Weights of a small mixture-of-experts language model, trained from scratch on English Wikipedia.
Size: 9 layers, width 320, vocabulary 23213, 79.2M parameters.
Experts: 16 experts in each of 8 layers, 816 GELU neurons an expert, 1 pick a token, a softmax router.
Below are experts of layer 2 (counted from 0) of a mixture-of-experts language model. Rows are named router (the router's row for the expert), up (a neuron's input weights, with its number) and show model dimensions 256-319. Each number is 128 + 24 x the weight over its row's rms, rounded and kept within 0 to 255. Numbers have three digits each.
Before each expert's rows: a language model's description of what the expert responds to. This comes from a sample of Wikipedia text that the model never trained on.

# expert 12
It responds to: Capital-letter pieces that begin Asian and other non-English personal names, such as Y, Kh, Sh, Kan, Kap, Singh.
router:124111089107152127137109127146166123119100106115126084132084109089186159114132166158141105121144109163124118122126128111138139149098140159146130124125135137143122122118123165171112119173138143
up0:140127122168135133101092128144107105166146135096064103140097075082154154156169137170078111142131110127122120145131123127151107119118140116076104120044134120115130112122131140136144134137134117
up1:137122140101110113168086140125114136198159142158131126116124105112125108130116121154175101127176075127086102114094147129139141164079145086160141145134083194143108137182135108139128127120145105
up2:181081119104148118125145136164131159138124109134113122132130170166093136094096128181199129097143082134124100134124101129113126125094132117131147117113136087145120113135117096143158093171114112
up3:063141071164107107107126173136131184112142117147145109126163105140095158068123110107148119180129133102085156095136192130120125126150119118145157091165149140121162081138127158112113117121144123
up4:165101164111150139102094114144143133111146123130161119149105121092141111138137191097113117127129110174130144099199091118171094094142114178157109172097102157141134138125140108150116125094120141
up5:144086196102135117107139137130174148117131131109147119101117122124136136121091194149123139160097089137128139107150129160109140133152109135142131150141122120178096113107146137087128153111074146
up6:152168133121133141127130132082133094147103127111099131167150083112134126161118103118130125097121124104130135126112201148108130113114150129187134104156151100138136128144153096139124093154142144
up7:144131097072157154124119131116116131142131127138126085174104142123155088156119145131075109149139109172101122166065174145144115109105096155123122124152099123132115152138120157138099068140144141
up8:131140132132129123117101168115126128168143152116137135095104129130110114134094114150161128112162136115101104134090112137118098069084118099112105143140114146141117165143099148132114115096113140
up9:191197126094125118151068141148139176101113070130075141136105109083138130153096153135124110131157104142128114156116110102079132118131122143122137110123109144135138127137141117143113135122104121
up10:104103111135131102127167101142125119125092109121137126098134143128085123147114102142175130142156156125122146111147116179136140175164154114126110176120147125120105136172135111125166140114177125
up11:149136115134131141103165118146060125116127094134146104166150173162102125110138120123154152124164119151111114134112117137126130090153138119140120154141127102108156102109114119109157115111132086
up12:091135073158150119141204139118115117129110094095146151102168107135138135141129117165126140098130161193108144175130135130156122148074122136093149159140095140146172096128118155157156140114089158
up13:142122099097105109136119165115143129163144118122138073099132088136127080097140146133151139136123097149179089161129126090111141144119167138125151120120121126160177146120131140126101127114106143
up14:145164089093153147169180164129122115114106152093141157089143144121106127125142111100118127085108110139128141126121142139165085140096141101143129113141140171130186133132121131159099122134128164
up15:089120106137116136134081137134121111105120136082127098133151113127144167133156098125112099151108127111154136096170102159108122160127127112142106122127116166135131122108141175099157167148097139
up16:145108170118106125151092154160138095098080124132123059137086131123173120124140153153134120113172086205137101166117118094124134128116150131109102101150117106177129097129114127120122108154135149
up17:161107116128177113162092127095082138146173159108116098139150164182155103106158134128117094096151151125127126129113154136174142079127132132113127113125090136161097155097121168130131102129132131
up18:114114113120144137140156135099125108096162141130133127132121084147117123144158142090120133125099137122121094106126159150118108126168138155128139121133130132129148124108140098161133074173116138
up19:086133139125132125171116169152109109123099167127128175162111120150128120135120146116098116148095161157103087099143134122163124140114127133147092128115107116168177116119170135123069157147130165
up20:157097146104111150117099127098108099158125118128158113207081121120099178127143097123163068118129125131154123098135132134148129154127136156100150114107157122152119164148149154113111125148137133
up21:116124136110124162123125106156124084111120153121128129074154151141155138108153120110100123122151112099134127116103135104154155122139135135121137123109129114140104110094159163109152128157124150
up22:117150130127087093129104135133149134174139074124120119171080087104140131129150096102105156086128113128156099154153149122124106142133170087144120137080142169138076131117164128161133147129122123
up23:120122110135103169130115163179120115132095127150153111125120112159108125104104116121098123153167121085092138127138165107074172166138126138134124121141122146086102114143144110186129174123125117
up24:100191110076155119114183102103138094122143107136127133102134105096141127114127107142132120135085110103122136144121110134123132109166148128109136093088124172120135100130154123092089133157173143
up25:112130095146105116126153087118165100079136117121146095118141124147112128151136136116137137125114126156103058128119150108162135125162176130161142106127119161104165081165150121147112125142107146
up26:131164106130131119175133106143150145152133095101093147132161117095160133103081135134121090163137124151120092173133122110094130137136130153129145134095130096097138101126142147145128073104086137
up27:125106167125125142147118176128156100116120162100139136145133105150148088145092154124160155146109145118104117166125167183156088136124128132093115169172086146121112122095151106146122111092094125
up28:098145107140106126117169137116147147169106133093115131124113111123142160106108140115145150128120122143133138126128118115135153134093109087136156154127109099173129102139144143098117125163127147
up29:142117129109116148117137135119130118162121078117157149147144117142134117098130113169138173125143164155137165167169102141074139155160120163132146067162103114132111150129087134130123149102142127
up30:139115073078121126161135105156151114132111079122144120115120142088124174119190120176124149131171162155118101142119168108151138143129184145118133134143141105143127124144107122077110127096116144
up31:096108116138127142135142117133085126099108130105138166137156123100125154112129133108144138099088113115136153133094140145151105138084135138108138160089177145116172106134126140136168170125085179
up32:101140136135117143153141137080151144107104135162130161151122117094086160116067161143147126121103154155152096135088103133155139123131153128100153051106105112166161088119101111137096159126176122
up33:149134102097163129143070119161114153136136088141143131152181108136148105139121105159105130109130114105153146122100130142148127148160105123117119127110128105162142086083156133113106116147097160
up34:153155145121113106157098124142121115159132164125134145148133157091144112150150106142142133119137156113106167124123155155135150123146122113133144080107120120146107101144167118166140121116133084
up35:139138131142102125092105190109146139172141076094155163128148218124103155158115112143117105111175111128115081108086115126129103134122108117110152123103113132175145133114131095145115103151107100
up36:079158158129136144056159102128146099160135158106164150107153155137102137142140118134112126133127069155107108154131100125142100157107094133117114146140126128159119117155125117116116101116140111
up37:147099148108114096123127137100152133168135076103150112121162151138116158164122121096117128104133156170146101136128121105132124116139115117131148118133146131165118116126125163130126104169111155
up38:117155135129131127167147141144145144160113100135095181121080162154146135103129109124121118148140105130147122113080128114133133108139120073099143132170180152116125145171153125146109091117121141
up39:134128122129120173108160128148139116112143160131152128071140126148149119109095079141128097102127168118140147147182193125115145165145135119124137176170149122198124121141120118150109170154096084
up40:115110131111097158140136109176175096121117172075171132129140151136151130111124150122146119145102113114160154148157115090123103127132095113131152158132137113113136102088101169129076133135130198
up41:125110076133131128105094135112193132134088124115102126155149121124146123144131099137159120152084095153164122112176151114112135140114147141068163187157143115135106147164112124114126079151151154
up42:180145153098139122151148151143161083104108099133134113144127080141112145130103106165123096112136128194148122163141129113109137060143160105112160137104124143140110088125113153117143133106182109
up43:110102088083089134132108112117168095165177106084082103180146117118113145163091148106146104109104104096139092141129123104095125126141134096147120137141129099126185139096127120127150143166158104
up44:073175124111144133151092102176148174147128147128124106102104122141137084134147125153095128105091142151145136119125117136123122119112116142154095093107104128105107154138118128181113125134133126
up45:091160071129120144162105132096107145137090161103137074088114154160103125146135112104160125146170144147137151122114094095140162124092105152094155155149115122164105098133113137149116148125146118
up46:123143111105103137165117156117114168129147096132130138121119131150168123126130204141158155172129109154161094170111131121130081147147123124137130109072139145136142174070120088137128155141104175
up47:133143092130115081145147107124098122124097141126120096135141134087166177133130159069132163107137090152087119126095151173109121086083122097102143114101060145119105086140103192106139119143109122
up48:107138120119120119127113133122140143146117086115097160151137114135171135140141140119130113117078085130113104141134169106095156119085163116143117136145160132110170124145144109195122140140121152
up49:095093116133139117084159144123122171124081119113146133109138123150086134082158137118103188156161090121147146149138117136102084125133109110112131150153115129145123139132099123129153144149181122
up50:156138124133165092117155156155092103182142117055106146108119144139118148137106063141130131121129115161144113121143115122087142153128160123149080151087152115143106109094128089139100148117130121
up51:164109148125084147124172161105116119115134120085110160096105078162106131109157132133133175121068085107135124100131091124128117112113119108132146162131142143143156146077129139115158147127140107
up52:129109104133182109095129094150148144161091123179157161102142148137156106115112180162145105139199119146155079117201115142096127148105175143121137104103155123097106086116157176137163116145127117
up53:127104152147135142100120131108101162122123119152103153096045121106155150117135131116177123147141153117119125138116145107132134124082126152104131145129102100090117098155126126110130174099115100
up54:106149140117102104107101130153158140121160179098084155103112123128125129131153105114122166147083117141121151138159082114122128140098134154114131121136104128151174110115146088130154080116138124
up55:142136182132108105147098119140136126156132101179138135156102124113145128174077151085126088128149115086125141121134141103141141160096155108123115141080145099166135170177170153130106117125092109
up56:151160095105119082127114106130116109092130132121127082130141069149110150130146101109118133132098137148140088130090104118123106093127153098125116096093125158117115145089130196128094108155129117
up57:165131094117071123157150114082129141127101122126158115100138104109137106142087143111176090142134139117163077120114136105152147123104175164124121179162094110107159150111103150154165131119139103
up58:184107086103121160158120101127085152107160124145137145083113133111116112128156167148123100108148118126137164136118130134114124109165167135107123108142097139102128155177075119103104124161116144
up59:140122092132109136094145135132108150147113155136148099135153081125149151116114117145142134161159124113158126089090111117087158106122127152152132148117132170141092136130172173145175138151119154
up60:166148087129130120068156127159128126166111107106155089140140108142124095114159117149164140135171114132149127137135110102156134157115126157112110136092119131125154093105144128107131115153086117
up61:116133094114143142117185089163113104130142138158125093111169145156121123128102132129078104143070141145120149141120119087114133132113137119135125109118091129131107128133094157123125140137151108
up62:126182127130129104136118152106143135102111146150121101126114123093132170081124120092099130093154103104144146138115108091121093124145140129136111105130105118126135079165142140121128102131139106
up63:120139121145131154113095109157163147152139094126129062116112159146106098137147104115170090119094131122128151100082121111132100101140124136129145175133098094090150116134129143182146130111122157
up64:131127095126123150101156151115130179160074109104171131133150145160134143087136121126135110134138124109129120102109131104132159153160094141136099140122169111141160159129110098146142152156092142
up65:148119109113107129132102115101129098105132146179109102117141091074178113095065095130138122121150102123106144118131156134132130124143158122164154157139111139132152140135107126136102105104176130
up66:121103142153180103130125089097155112112115208124099171127145142116145115131142133158159102090156071161141133124153163103120083117103172149131104154111136116165110135164102091154171107126163138

# expert 8
It responds to: Word-final pieces ending in vowels inside names and words, often after an opening quote, such as o, ake, ino, ase.
router:183115140116166167133124149090126133100141129127138119118138138135116156093121126094133121083167165111118147113170187124158146111183132125131100093124118138135116132121136096104131142082107168
up0:094125109104098133110124117129144139145160123145067119166125175100141142128102085142136124116114132127124151096108104131139152141125140130116114093135113137103172133126098100145164146118130116
up1:143119141155185129110139089160162117107131113118129110132155157113143148134106089141169119081103155135105111110113145135124148164144110112158131123137115132113107148154113134142139103172142138
up2:177146130122102176143128127133131147150135101098157137105128145136133101105138181154099105113130153130172110145149155138077133114109140109105169148091135163099107148123106093103131154136110133
up3:106126145091158124128152115149096146150094092135106127116135136112128105147146115098121145127110122125138109120086134136089148109114141129193121164130155113126169172115112070144124150135111139
up4:112148134083118132109148119117125110132135129147183102141136146140157080128083137139136111080109143162095151133116086138093161139161092089126122139130137087118160137127128103136116114137128148
up5:102130093092134118113141148127070125143131117138120083173158131090126166174119158161139127123146154135108147116118151146097120124120104093121144123128131126139138157056126115135113155144167143
up6:133165149145140121152119160132146151117148149135117124103156109120114141121143134090123101123101094106144131102119149083151104154159123150167119165136108100124096069100200125142113151109102145
up7:141104142100125118109111132124097163161143122105134149106169122152150109153119151171138126113180116119081168100136158093087164112097129157150157183184118108117148095116156148108127138094147129
up8:135133145083152159142129099126094131134111112159121112094155140111119187122168133117128108124131136128101097102083138115137142112095146101119111128132126105107113147122136131138135160140103138
up9:096133125132139085135113115093146155134102109132127118114110117130108195138104130177149133159104111126138162139111117140157154139132104109113101174131130116135148107137104128143163134137116158
up10:101142131137102157150142141152130125133107127116136164138137138134153148101117145116106110146155142150137134162161128113111159139129130110166174121116133156146177125145151132141107135136114166
up11:103147113096151146124176145160122144103118078127117130116127141128123125112125107143133060133137119140131086159129121105153154155084140141105135152110157139092118124126164098115127175133082155
up12:102141134101114129103125115177157167125108101099101135112192119127177129151136136144116164084136130092122099104097137144141112151143086157116146151144119172114107126124165152145150139157141141
up13:160109137093107125127183161116121127162139118124098109097133107126076110131119105183120180076126138147114123150095143134088116161134125125141093138136065109114151145127135127131114147152093150
up14:157123081137133139133110134135093149090125131135173118197152129163122164143129179098122133085120154134122111118102130089105161103173129115105159061139145149123120136161129113165082149160139127
up15:116127136127142131135134116104106174084128152101128119130110105137144107196110102140116088098074119125141112107129096133103118090130132092144088131125131092157128157116089153123105122142133142
up16:129148127166097161116080126127114160089082128151097134129153139123131113140114148151157109141157083121086132133192143107162134103148094119146157180147096117158154145146083127137107132137110088
up17:147165136149153130139170138161135139114147113127148131143102145098176137134113125121108122119129120096135130143186100099125094135128147153144104102137099132145175117112099168154151140133139170
up18:183135140114117143147154116174147091142168129096091112109136118122139119126126073087131149107142108133145080101104090090109125095163127158141075137117139125092105137133110160129132155157122155
up19:147140078158104146159186098160114144152132101145153136102156173138121094153075095099128154105155118101120151165121129114122129109130122096126130096123154126129114151129133101124136149113123094
up20:153118108164104110197127125105144152129163177092118168083127137170131128137144109149131105150129117143133102145131154132148122171152158140124137149144091096109097113143113125109132141065128139
up21:121148117100087136083111133158114084136157113125138134118145089143125152140145082116105113083144155160137129142126117128124124136166108143164110117124133131148098133119147065113163135164152134
up22:177088105151124155129139156157170107141170147121117122150119139124142150119147189140100131121126124087130101110183128110137098126151136127162079140122120116116138125114131144118133179089102114
up23:157118107180109123128129140121122092115141152126111089126128173119130161148123177128135106123135074105141124103097107139102150180126171098143108164111095108106125153119103144109123110108119094
up24:135130129097142122129113122170144131105154164121112129086114156128114107096138154130125112098178187138124137160132130146106097074149106119125110170128150142160176105155127127108148141112151118
up25:127112128127092088142130139129153099144095151124155095137165103146103102118124078099116143125148115153157145126139143144096155121158106149164116107142137160150125137153094110114171105155149128
up26:160149118128136143156183168144115114137142146133132134136133103140123124122128132120100140110133123105118093098108148136122140133129107174113162172139106147152144102101073096140170151130151135
up27:129137068146122132167130130125144172150173131138120118174136140094158145133151164141147165099195108121105078114138117139122183125172146083088100118091147139143137156130134122154148126147121099
up28:074119112102128099141132125100136134126118118136107142094140094119118153180122152092134157149169139138099151140122127122145114123100145126116102145118119110109125102115093102136118108153109122
up29:121091116087162124126157125112109126131123087113095120167141133128155153134145109141129131133125161151078084154179101081160146073137114108148121136099141121161155131110166102136142117134114152
up30:157085166122109120122116170145076131153119129120073126126116118125135160096137131109135111125079143111101149124147156131093181107191155116123111128168158142176096124116121107111146135115154158
up31:193131134119158169161089159101090095123100144147155110119089114118128173124104151125098147173122097106115082102142147110139109150124122111131137092102131127141112092098083144114147146150153111
up32:151139151125165108101103113139091092158110115175149152142130143138107140116100097140109135102038162155127096152167127095120114124163156102103133117126074132116110149127129160117112095155102137
up33:138098166143155105150127153136146086121109128131117111199091144130163108144110090108123109139171081095173091160148146139089139126110117106134115128125136130089141099129121155076145114159068157
up34:121101133152083115121099105153120072120144143140158139099123122123159083150154136160121125118161152160142094130159133086132138129136122156134121094087139103132141089145152130095110159147121154
up35:086134136131142141153121179125110117143111148155149103138098131133124108131134076172128126104114126145175132132140165136167093145153102092123129127152136188145081131153150093131144104103137142
up36:165093139104135159119135103138096045120130138155136143126142145133145102132136161115147135105135158179121153127135128102106191136116159105114117117132122099151121124158147118161152131110105167
up37:159122119177147091158174130093158136081137109171106156141125118114106145102142136098126111150155134119159103101140147154126130126160141091091088102146164128123128092158176120146156107153176186
up38:143154110069137143129162165122108169157143134119125126109133124137133109118106148167152099143182142138131087148107117136160107122172115137199126131162106127134165122068131131145158131069106102
up39:154148091149090122145131164101089131144104096096134128109134117140140134143134095133111116120111154111098208099153131132128121146159175103136169118118144144106164124161102113127158095148148192
up40:109182139099123153121126136126154130149105113115130131170113127105092162150125120118107100108169134146137131068155143103111119121124098132121124128157111106155112140154104121146144102136109146
up41:092115142176127118121121149165171143139131119138077115116146104126118116139102137107152139105105114125156182103136128112135117176113150102130149180118158171136088133134102180104121149091110125
up42:136110122105130146165166162108121128151132125123174112117153145133139199136121106167132118133132114114120131083127147152172129142112177125097142111172159147121122143126113150120112137093107118
up43:139118119134091092134115137124099127153137133105112102149133104151141087094096068074115111119121088113131117136127154195154103151112102133105128119158155159181136113116145127115142133175121126
up44:139120088115164153109118138117132142139116169119161145132138136092092129113104196071140149111172180113105115137093108148116164074157166147116098108104168152129164109109177164140152131124096130
up45:100137143122106173124098169165145114120104145145149145111097121106158139113093143150080170155139128142074135095094118099109109121104143071154139110152109104113113193116097117117137094113114093
up46:146172093114106095096125107105130174159152129111120126096167102167133127113141146088123112138101136113134172056155159099092110095130111178134189129146129154148136107142167179095119160054153115
up47:093115128085167086125160090124125148126113125128144150082097163110114120164115100118124149137088130143163158119193117188113129158164122155148088131096113137120130111110104120136140079117108164
up48:166133120146172102141125117123141121143159151159114130117162142121117132128183171105111118109155105103176192154108075132114089126119119123143097118108073124122143105104096135134100105106116136
up49:146126135131131149085179133119116103078134054149111103125139115149145148130147143114154141108125156112163110127118126094130118127127111144142157070121147144157150148122111148120120158141133147
up50:119145109144129165092145137075156120162117079137112149088124117184150133076143105170123120137082110103095129117145152145103121124153093132114123123155136129141100133097166110170122131144163108
up51:142131120137127148111140111112139155178139144141175091123081130127124143172124109070119138113115131110137127111126139133129156125131099140137112101098128183127127131143135115169151110168149181
up52:157130122097121129128140133091165108113108165085114108158141149104162136135135145103135137136139142105097162114127170159147126096120141150114110119145156167134082098133105146155089139124095135
up53:197119183128112113127183161121083153154140113120106122089097116175110138133149127142158162143107162121106110117124195167156108109144120137162111117142060171142126131148127150103137147115157094
up54:124121103090125143133071156202147123147163103097117149124100187091102155115130143126159111103120140150156147128142115124141154136144113149113135143090099137132110113166120116111101109180136201
up55:177120165099093162113138110149177144120156110121110101105123137160107126118108096125132187119152159125121152137107141150106153115120124118153120141143132128127111083141099135138097168100169098
up56:129129184110106129148109071141108144142139139123111125129116144157144072136119104161099106134139135176136175112125126062128108137136156129133164118172097162095111096128095096127109111111123135
up57:097137191153156113103142128140245135160157093078118111123132123126127123125115112138140138139110117106151083110125131133141128129134082118131127134166132154133087141112152148126193138139103122
up58:144111135113120133108120142144140117123102131132139146117137136154146118085111128160131077096143120102102153124164146126160066127111147148153098123134134144118128157103155110153101092069160090
up59:122078127099198161121088129152125134095169080089177134098131177142116135132144148114108116087166127134099154136159158135164151133142139137126097133108117096092092108150100122119157170125132162
up60:135118062091100143131164136110091145125124131121141099123121124142154148116145071177088138090143162140112160101101121128111200116145097131140109089118155126139099131134110129127105108122180119
up61:139103141146125151118131163117112134142198109110146111115113119153151122112138129134093093175112117136154154123133131135169195118137118147165132100154130122151107109105103148086090170139168152
up62:125165082133136119143068138105154141127113169108150110112103143157126085127143078108149144138141139139112127173139129157115084145118153162118126115204118136123121097137119100129144124134108106
up63:166086090122109118140137151125107125155138141147138155166121175125112075110120155141114146077157154127137136140119128150145110119134126089143112142133117153122138105107066138128143137148130148
up64:098110160154129112124179053111170125132141129140133107146132140125127125116123134151133101142159142102117148114105164126103151160128134124147127123150159141166096098121125150121115121099183139
up65:139118161100116138172146109061114151142142083112129134119158108127148119134106083119133112123118136157083162128103106157094129121127127120119117134103114149120129151099133123128137097139158107
up66:147154155148148123134139120143135102122168131113094088101156121148147140114150130154138115111135144150123124092099099132130149147135162137101115109084148109121134116103149112086087146099139102

# expert 7
It responds to: Middle and final pieces of surnames and place names, often German, Dutch or Scandinavian, such as -els, -berg, ö, ä, apostrophes.
router:141137143127125121099120134148113146089154086135134134112115144120141124099161151114123131161131087163147159115147134115165167131141144166142106156076135172143106110156140110110146129109127154
up0:105152138136131172104144173138132127127107156096176140123134170099127138104097109121148139150149135133132149142111131125118183140135127146163114120137178114146143120123132122166144130141048157
up1:123116112101135102122130147126125215116128122124139148135125113086160108117157160106107125104133093141110133144118146154157138137156150115154095158115127139098124162133138121159169148107149162
up2:083115123105117131151107136147130115133137142124108106138104146116126114130119141130177115117105094151145106155079111097120109127141117123110114139101098131152142157136120163127136108172110116
up3:135120085193159109096152113115125089125217144130139103128130146140141128138112163135124073139130100135117105144115123156105139129128129157168186140094096154096151164127143124067111132110110163
up4:119142131151154186154145091137098115112141118117129144113133129112132140158116121123107107114167193166144079124120134117133120152132135117134072164121162188141167107150134162143146122126153134
up5:090147174134150110090117099181124158141138104099157105153112154106106114146120144135087158094127139162091083149133134100168140106143142092110135156124109135125114111126122061154152167129133134
up6:156141133094151105142141166134131118154149104126089130098107157105162126115119133155107088120137097131111137116179102175092127102155169111107142164106084179162148147130136139115172164167128137
up7:083114154097183142105135150119163146143136133110146110167150134109150154143142139125136112125095120184098099080146142098130155120155112150136128130123150091094162151132094137126099100097147154
up8:123137118164140113105140169122094102177140131137116146144101180135107127144161119115091154109119128117110125140136081135110127143150139099151099148125122123153111100137118096164089071106097119
up9:139124100140146119127153123135097187139174138136136139118156094153124112127145130135137175135119115157155140115159112121153102144152177096165128165123113135120063113118100141136134110123099146
up10:174127135099181129150144166166109133127117124123149136110151144142111162126093106073158153138126142125108166129131143132142175143163138119152097106154156141087119159139079120109105121107109162
up11:157177086174183128149136106141110068112132056170154126156121135132121082129147113158165112123116116138087133155118146154142116136123132133115108135165126144120061129117113112103093116130147148
up12:144147138089095168129093142138144173093173125162142118095149103116139167092076126112124181119129108154122131115137142158110119142129180141136112110128111128133166161113143113156166114144125140
up13:135104100148113090089107146125120192077123107124130150135112156147142125130167095116133124106166087138148129112148111135143110124142136122128149159144107142156076127174094151088087120127128204
up14:132124176118171140110172178156117078123140107122146166100117110090119120149092115125142134132124115138152115126135119093125169091115112087130143116105085108107129145067124102096132099142110154
up15:097129163112142114121150131153122176129123141119132148075125128146117126060139139122170156129153130155106152112151091098155164112141119100131130112131129149132126153063140133100110168132141143
up16:149138184139121091173118135170120096128152101099134110105130136123107105165161163111094103165102110154136127102148134113105175125152104119136160122091151105113189102123160140111162123108140126
up17:164100136118107191086112126104147120126138092139144133107121141070150115094136173125147157124135129142114107116152143129130178145163120128150102120145127158149142115129143143110131099143153064
up18:073147103125126118120108138134146125141129135136112083105180112124116138077105109146097133151137091134138139134124128142119151138106137157141106088137184123115107127133145151142135125101108118
up19:148152137147121166136133155122170119095113104156126140110135103106103089140091125117119117117137112120125141064086155123162155160115181139181123117114139098176141110117179125133175135122104137
up20:139145157156119141134132150132169142110114153081095106116074113142115163130092162121155118119126116102161132113137151090147119109168128128103117119124115172088138127105147094112095160170121134
up21:168158151088122167078151121133127168137125107115126107140135157106115091116152145147135123129129092165125144122124108156118126079134161093168118116114138118101124098136129142081116130142129141
up22:131134125128080110110164140134176140099166134162118144137110088133124101092129104124134156107078190122123090137133110111115132150145123161135116129138136139115138095138089095085133122130165131
up23:124083155153089133096164135133134099136131093126151145120158173138122178167106081138065152084121139144140101151115118088138117163139147142107146144093116133158124100108122117138085135105121147
up24:140157128138146115135089161124099116136105069155156094130142065129149094118120167143153117137109134130123124087095112115134116125162141119120104143137156115114112079090151105140138123131121175
up25:134155134137146137133147146087117148126171134087181167154135109131103145150131125121095130098147096151134139122148147131092159096099120130145104126122094186099161133122128169119098128133121122
up26:106117184150147123115124157168150138134146160102153091116166166105114110131110139144099102152125156123178132136133108132134121105151132100166174095122158117119085149129140121129122147134134142
up27:182117094145130137123129139130117120103097139134135145131119108098149138076162157109132157123145114128120100130144123112144166167118159092129131156117128146191097150076126161119145166139116121
up28:128135130108132176142145205174141146111137124126117067138108125129131130140144085129050127168166106123130135180124100151112146145119142136149120118143121116154173130147142093180162145145130089
up29:107168120169141083136137119161114165153090093118136149131139117086096171128137121151141096131108123147143131091125143139121132149129170167127106070134107125145101127170150197103117107145127154
up30:092167142123107151127121093130124117111121086160125113091098117119126126153172123127103133126106131121103137137145078122111129106156141130160099133161150160090104139135122165093090128154107144
up31:139147137125171152129167179119158104157104181163159152134129147152144105143112137159132132118102158127145122141142167149123140124145138115101156102138109123136113089149162132117150143091114136
up32:118118129083119110167103079145117129071104114155128154139126134130101103135121116125157099119112153134102092196138115146150121099117173131109137114089164162149129130124088066174148129152113162
up33:136118173131089116124125181149119143114117115126113133131108168088110121117131086151190111110089142108156137122144143157108132083119098118089134122118107133136065158123124114131134120119132147
up34:142118138111157079120127118155140173160127159100136159134084132144149114160123167149142128154114110172118121146150147122154152158140129129123113126071126168109116116117136136147151113140126145
up35:180132143130098105080090146137143129115094141131117116131163131176135127110127124150116144142151119132086152106146112120138154083114133121118106136112138137120136130143121096082129110137096158
up36:143094140103147099107121112125146162158142114152146137088161071092103126103147124129092122134209103126116147133183176171107138103132137160132109129132116161117123123136136120098144160128153087
up37:173150165123105134131147120143111125113103118091141164135141147153142146153117101093144134131120125102155153127119111146139156087137087118135158093131104095125129061111119122108129134140125115
up38:102133124142138104142105119130139127111153164098134157155095157141134074105140138102109119150142107145073169154107110077105127155137189143133085104159125139140121077120147187112099142147148158
up39:161138095123103157150090119110162096165112101107117124130137171138138089126116128113133157111089068157126142155154128165146125119139085129128095130123126153157124109150089143110081168150090140
up40:117064122132115104093102150112126123130110128130154136136082152096100124081110128145178118094151090108124131131123153135133162161180142107108152146200101149117166101102119132135107125118137143
up41:155141128155070166127093107085090166109135137093093119111113113128137112111102136151113124130118137114135108103135135130154105114142167152115100096161122112137206113163138111143103115080124141
up42:131127139078112143122110131150137118138100100099124145136179113113147110124160142145122130109127105108157152131130125125099152103127124125108142133169125143122100094159145140132144152103121135
up43:132112099151164138118119176118138144133099102104112116107123138120172138136120109094118067136112064147211143130157107156143169129118122131150149121130161177140120147142158140100130148145142116
up44:120136097094087121200196162135139144102111134115119150140145117149122091100112153136115156130143143126142161166146143122146133159133106115114118139172148159113168144115076106118142143119156115
up45:086117125132147135092121179122114152107123106123144136129136137156114129119148143148089110124103149105166125084120125109146134121152157104130146114098125073137140135131110150172116119144103159
up46:135080150086159125137122139118117153138152083148153144150107129110145127144153107158113146136114153149187132160130111127154158125185149138139176119147152115100107101145124151098150126090088140
up47:168139138101171109095110143147141160152138105119133133169125149133096166138128151152119095110154142146149122138147122122158142104103116113167132127105145147160064154145089109092153116113109105
up48:144128115166152110134151095132165113117140138153138079089084129106106118116112117114120126182146131100102152106157130090130150142065147147146127164165145140176115123146137156135138097166141142
up49:139164155163122123140136114134071131143167114159139131111101108152114120152091111120151095103155102134102113077117123184106130101130160171151137145132172154125142108142126117051150110149160120
up50:166141121141131106124123095104142110147122142123088112109158132161115096112123109149136134121143135143154114125145111108116158092149134132155201155143091181148091142128121151152112128143111141
up51:152109105116151163128108136114159167163137144116116107135129162080158142152107144182121169104114138128106123138140123142111095119117117104151153122131142103150131099150147090153096125119102112
up52:168105142130090132120092110132087174070137109160112155112136124138138146093097128124122120143145107108159161125130178144124132148165132096167131157139153179146113112152101157120155132113098133
up53:133161147141145159138114154114121132142135145120110131127103167118144124129115144109131122109121116082121119141131133134100180148155137147115145131140126139193148144142105186133114055113124177
up54:147159088112105113093150150117134128123132144109134117093100137176125136123116126122106114108107141116189146135110118075116157150170122108165128162177133121074104153119129102104112116152178125
up55:104102167110082120131122115124169073097125154118133163178157093105138109135167152152088117122126154161117136084122132117154087120117111129125129162157129101101166148156164145117119171112117120
up56:111133094106139134157134108132151202164138126115147133124137139117121112131079154125142144159173134121175164117140109130088158108123126135102149142108144094187143152103091172134145120098167135
up57:127127128116165110096156102145097101133149098131092142161079128116082121138101109111096140130106122135178154125112128120114153131125152078169131161114141098148134141137117171099119161171088152
up58:154134172154080131124126121129104129107141099171146135132148104112109139139162120139121153139160130161109112122147095106153103113130126184118090122140174148105149131155102116134152126132123112
up59:130067145128143118115107115121116100146119152100108130125135149124078113131156140137159099096146110102126167079127145115131121112180135082181094136108061114143141103142159157108135138127123145
up60:125108130169127126131116113102118162119165120132070115103136096129101125090166123092090091138103130113122103154136140144146121098100106153148128121103150163105134147076132117129123164093108150
up61:080143131154107129123140060158184122140124120129132101129162129103094147135138138077124131099151130128153125164128102093113122166132175144137099127125159139102102082170107139116140141082137123
up62:127126100113126111160113127130168132139140111105128122116120139118192129138139103120130155167111096152160141137151175138113148086145143114117116139149116127093135139103112136118160145146144183
up63:141117141120103132095119147140112172158140084122106113198145133131113161161139087099132124141077150122116144118098117114150121127162115115143127137118103111147094133090101097099109154163135122
up64:126163092126119147140151082105118109115127152146131135121123115163130138150082105113120181126180113125142098166078136125119111107126090122118117126118140159095165154152121146136141138118107116
up65:114140135123179087090150185163115120140141112097108149103128148131097130125169127134156156152133120119122167094172134143139170170114143111212137128120125124122132142117103164106100106166126148
up66:153125111097135119132139163114118134136099158110109122131154124124140084121126185104111119113115131137138139114112134118153140110171160149164142141126159137124128125147085113111148108095138117